Experts of a small language model.
Experts: 96 bilinear neurons an expert, 6 picks a token.
Below are experts of layer 3 (counted from 0) of a mixture-of-experts language model. Rows are named router (the router's row for the expert) and show model dimensions 336-383. Each number is 500 + 25 x the weight over its row's rms, rounded and kept within 0 to 999. Numbers have three digits each.
After each expert's rows: "gets" lists some tokens that make up at least twice as much of what it gets as of all text. This comes from a sample of Wikipedia text that the model never trained on. Tokens count by the router's weight.

# expert 77
router:491527515557509473508490508523540526467510498507507482480497526502483512458516513495556509571492504508536558563543511484529519491480483519532514
gets: " |", " was", " he", " his", " to", " He"

# expert 23
router:515476520524473509495513498482502475460499536533550506462475515483480545502523523497512531505499521524497551550539473478514508496461499498511489
gets: " the", " The", " a", "'s", " his", " S"

# expert 48
router:497498521537479520504454523529494504506485521490499491504494513496513506501517512541508519491493491501514529521508506479536550547522514533518512
gets: " of", " in", " the", " for", " at", " from"

# expert 16
router:522487524514488500512512497528491514519482517518502512503470468475520510480530553526495562506519533484531506537508512534521513503467538469535487
gets: " of", " the", " St", " to", " a", "d"

# expert 53
router:515530533539485504508524513488483489499479490508505531527517529519491554507496545475521484544472508521502520485494529461510520473466550504535479
gets: ",", " and", " in", " |", " for", "),"

# expert 37
router:505485506553481514521505534481490541534507527511537488528521554504484523478547504487524487499477512506514504538486495525499546478534488494509463
gets: " was", " as", " a", " an", " to", " is"

# expert 29
router:541518504514486470495483495517513490481507531522498487462525467506461502490565520500498489561480554464530511526518510514498539456477568519542514
gets: " |", " ", "–", "0", "1", ";"

# expert 28
router:534494520518473509473502495451448445486472529484559477489496503517502516486528505484538504497479510533508526509464552515492464504490532539545499
gets: " the", " The", " United", "The", " South", " R"

# expert 41
router:535516481535544473505487491467506531548503498479528488514501480506523493469563549517531515532511486502488530510476506492498493465504520477479500
gets: " is", " be", " are", " st", " was", " b"

# expert 64
router:505534527520471494487470524500505528513477538490525475499516481506502520506533540499521487531547526525524506506551519538461534458498537455475531
gets: "–", " ", " K", "0", " F", "B"

# expert 42
router:525538502537497531508513507490487512508517490469518532467502544522503534522562523478520522484519551491450482470467443522511510486494515479493537
gets: "18", "17", "15", "00", "16", "12"

# expert 3
router:510547551523451523522510475477488532486452530521517499484485519463462497528498520509478516546496494469525524487523476500506497491511523531500510
gets: "-", "k", "ad", " (", "ak", "re"

# expert 10
router:510495469514527465537550521497497525531511524549540471524486518477496504502471554525544521541487546469488504530484498491535497519501513510513518
gets: " of", "h", "-", ")", " an", " New"

# expert 20
router:496517523543460504477431495495503493462487487489543519532503507494507488474546511483500491530541530486490547497486494514480514490563520513489518
gets: " |\n", "\n", "\n\n", "P", " Y", "20"

# expert 30
router:526504522527531534543528502471510507466499494525512498474476477497484497468517523533490543534477498484547521512492506490505478467539474532461498
gets: "-", "\n", ":", " |", "|", " /"

# expert 71
router:510523497531475485493524509487497476472498524531488478517513497488496514481499505484585531491519513508489468483547484486506508491494542483469462
gets: " a", "'s", " his", " National", " States", " World"

# expert 59
router:518522534511521550473523510466491500547475535494525526477484458519518532517516532487492499522494497498502495532518493503507480494506549500484527
gets: " of", " in", ",", " the", ".", " and"

# expert 24
router:468553506517511566512527475505527465515485503493488492512474537502496499505522545489528491522528530489430491518454535524497541477524508500479561
gets: "0", "\"", "%", "5", "2", "7"

# expert 13
router:503481489473508488473552473525528564528464504522490529496526532496502506486474502543504486506505555488465519485518493530489508494514474548516544
gets: "o", "s", "a", "as", "es", "er"

# expert 46
router:501539499555525496521465553501505515547517532498489503483478533498543539511518516500483514579496544517494541532517498538505487453478500495501498
gets: " and", " to", " or", " were", " be", " is"

# expert 35
router:517531550595485530510490514489479512532484486516525543490476485547509517504489567497503517496534517478522460475477487513529505502502547498524477
gets: "19", "20", " ", " (", "18", "–"

# expert 43
router:509526513528505472502521499500495502490500485487535506489478528477488492519507502497544515567535539545482467494487482515528518488519511528456482
gets: " M", " P", " B", " I", " U", " T"

# expert 38
router:509540523605500520536495495495488490464464515475494485466498485485525495525531508565493496551497527450564517504470508508505462510519468494470512
gets: " ", "-", " (", "20", "19", "\n"

# expert 7
router:538522563566498520457502531491436506483485476551539471491493471510481521470528517529508565540517559518548527523440481483495503509522486511496478
gets: " =\n\n", ".", " c", "The", " this", "==\n"

# expert 39
router:477553483526488487521513512498508527528484512527528517503523510519510523543478542507498533531498504510526553514511491527537523479447508488512496
gets: " |", " at", " in", " New", ":", " York"

# expert 66
router:480506557506441522525484505458516520489517512493500506494465509513478490527515506514535501523559554507504537517518457478540470474480541534509537
gets: " |", " ", ";", ");", " September", "%;"

# expert 5
router:517518529527532513506483454519507527499502511472525493475480531504477484541524559540540495524529520527505563508485493490550462493530535527529506
gets: " \"", "\"", " (", "-", "/", " m"

# expert 1
router:474511528552515558534469509510503499520531478519554512487440519467512519490496566512517531548504528508507541489502472526518529519521533515489488
gets: " (", " \"", "\"", ",", " /", " –"

# expert 12
router:521509544561512494530521512516478516492499525515527468503503516496493455514512511548531501502507564502497525509477529537502544479523556468487506
gets: "th", "1", " first", "st", "p", "est"

# expert 54
router:525498490583515504499477511466526489496502501498490463515496513467490530496545497524534477511547559489531533510508501512477530520485477523503475
gets: "\n", " |\n", ")\n", "==", ".\n\n", ".\n"

# expert 47
router:529530531510544523512527507510499514503499505493526508537501504538484461520546554558540553534554507503524546507490498514508503516469553495497513
gets: " the", " of", " in", " for", " on", " to"

# expert 52
router:525538485571479525544490524516510530492497521528477510509485505521499510501491519525535492496489515480507568480499511532502483514448496534484512
gets: "\n", " |", "|", ")\n", " |\n", "=="

# expert 72
router:514505483537487489505479460536513506533492510479503518484502561492497505510562558530506544482470499518530511497491547520539512507451510491506452
gets: " is", " are", "or", " also", " has", " have"

# expert 31
router:543531542499504539495517501499483510525498507484563524436506453548470469523516510504535490508482513548493501579511501501525483517500486543453494
gets: " on", " |", "|", " May", " September", " December"

# expert 65
router:510516503529537472467486511514537515483509468494510528458491493496475519524538545533519490471468526538512521465491504507531511498534481549472514
gets: " A", ":", " E", "1", "2", "3"

# expert 34
router:518530517505477523512546496521508550501488511503502501503521504510477489506533542538526535527507535509521537539505491495508500508487513490507550
gets: " ", "20", "|", "19", "-", " |\n"

# expert 14
router:512468475515506531445540487490497519492473540514516493474491485492494511561504522517544539500514488511507540482483452526488512454535529529526490
gets: " ", " |", ".", "|", "e", "%"

# expert 2
router:531541532521537515502502480535516488522469489480504561502479473516475523504516533526532513521475536509485513470515521508540532520475485490494448
gets: ",", " that", " but", " also", "m", " was"

# expert 22
router:515523535500492571482474481546486509507451525466529524506456523463513483484517539518500479500520510537541484536520475527482494520496526494510531
gets: " |\n", "an", "\n", "%", "ic", ")\n"

# expert 25
router:518552496524526502540523486523478517506510546504468530479515525484489508491518538491508503504491538526532522519491484517510546508471464519535526
gets: "0", "3", "5", "7", "8", "9"

# expert 18
router:481516521536513503480524516445508509479506522497510523482508503491509447545510510507511488510520504553535522479488461526478470437492544515541502
gets: " he", " He", " it", " who", " United", " they"

# expert 40
router:487529491497474508507536500478506537551501491510510476482517478503486546518517554533562521506517507477485513501491490524503486497489503497529517
gets: " to", "ing", " and", " over", "s", "ed"

# expert 26
router:454480495518507505534450519504471511508455515465510506454461524533495515543522551474509512525530474479493495520463487515492491493472540515496517
gets: " ", " |", "ic", "%", "it", "et"

# expert 17
router:540537518537492538517533506499536498499461535471522464498516474520462516490537554499524499502520497487562487508525494492506490456505488526462518
gets: " ", ".", "20", "1", "2", ":"

# expert 78
router:480498488524490503513522504527514556474481472517516492494511475489523500520538490480512492458551557518500493485485481489519488496522514527540487
gets: " ", "0", "20", "1", "4", "10"

# expert 19
router:500506552534534544521512479497515479504511489476498499488490512544502489483511556454544496538512507493481486472508510504476515470508516515482497
gets: ")", " he", " it", " It", " who", " He"

# expert 63
router:544527522549483518537509501460511455534436500485511462485472482518518507531540515581525528539509540534527486483499505509525473489498540495527529
gets: " W", "–", " D", " L", "D", "w"

# expert 61
router:509499567536489517484512506484505469497529521515479529477508512504481504492526519522527488524504497492513479494476453527481504501493518500496493
gets: ",", ".", " by", " with", " that", ".\n\n"

# expert 21
router:487507520516485486505504519484499501515517502530477469525498512542534503524537529488507528504517495492487522479510471489513490487515532506519511
gets: " |", " ", ";", "|", " |\n", "."

# expert 57
router:525525521513499472515509502480522536509499533520540527526474536498477487512553538527521506516516525524488535535538515467498519489459502521512529
gets: " The", " in", " the", "|", " and", " In"

# expert 60
router:524524498475514493506496491507486526504526509487541530452494519472487488459516521522511528544536512472498462498501492561487485475513514495490484
gets: ",", ".", " as", " with", " that", " of"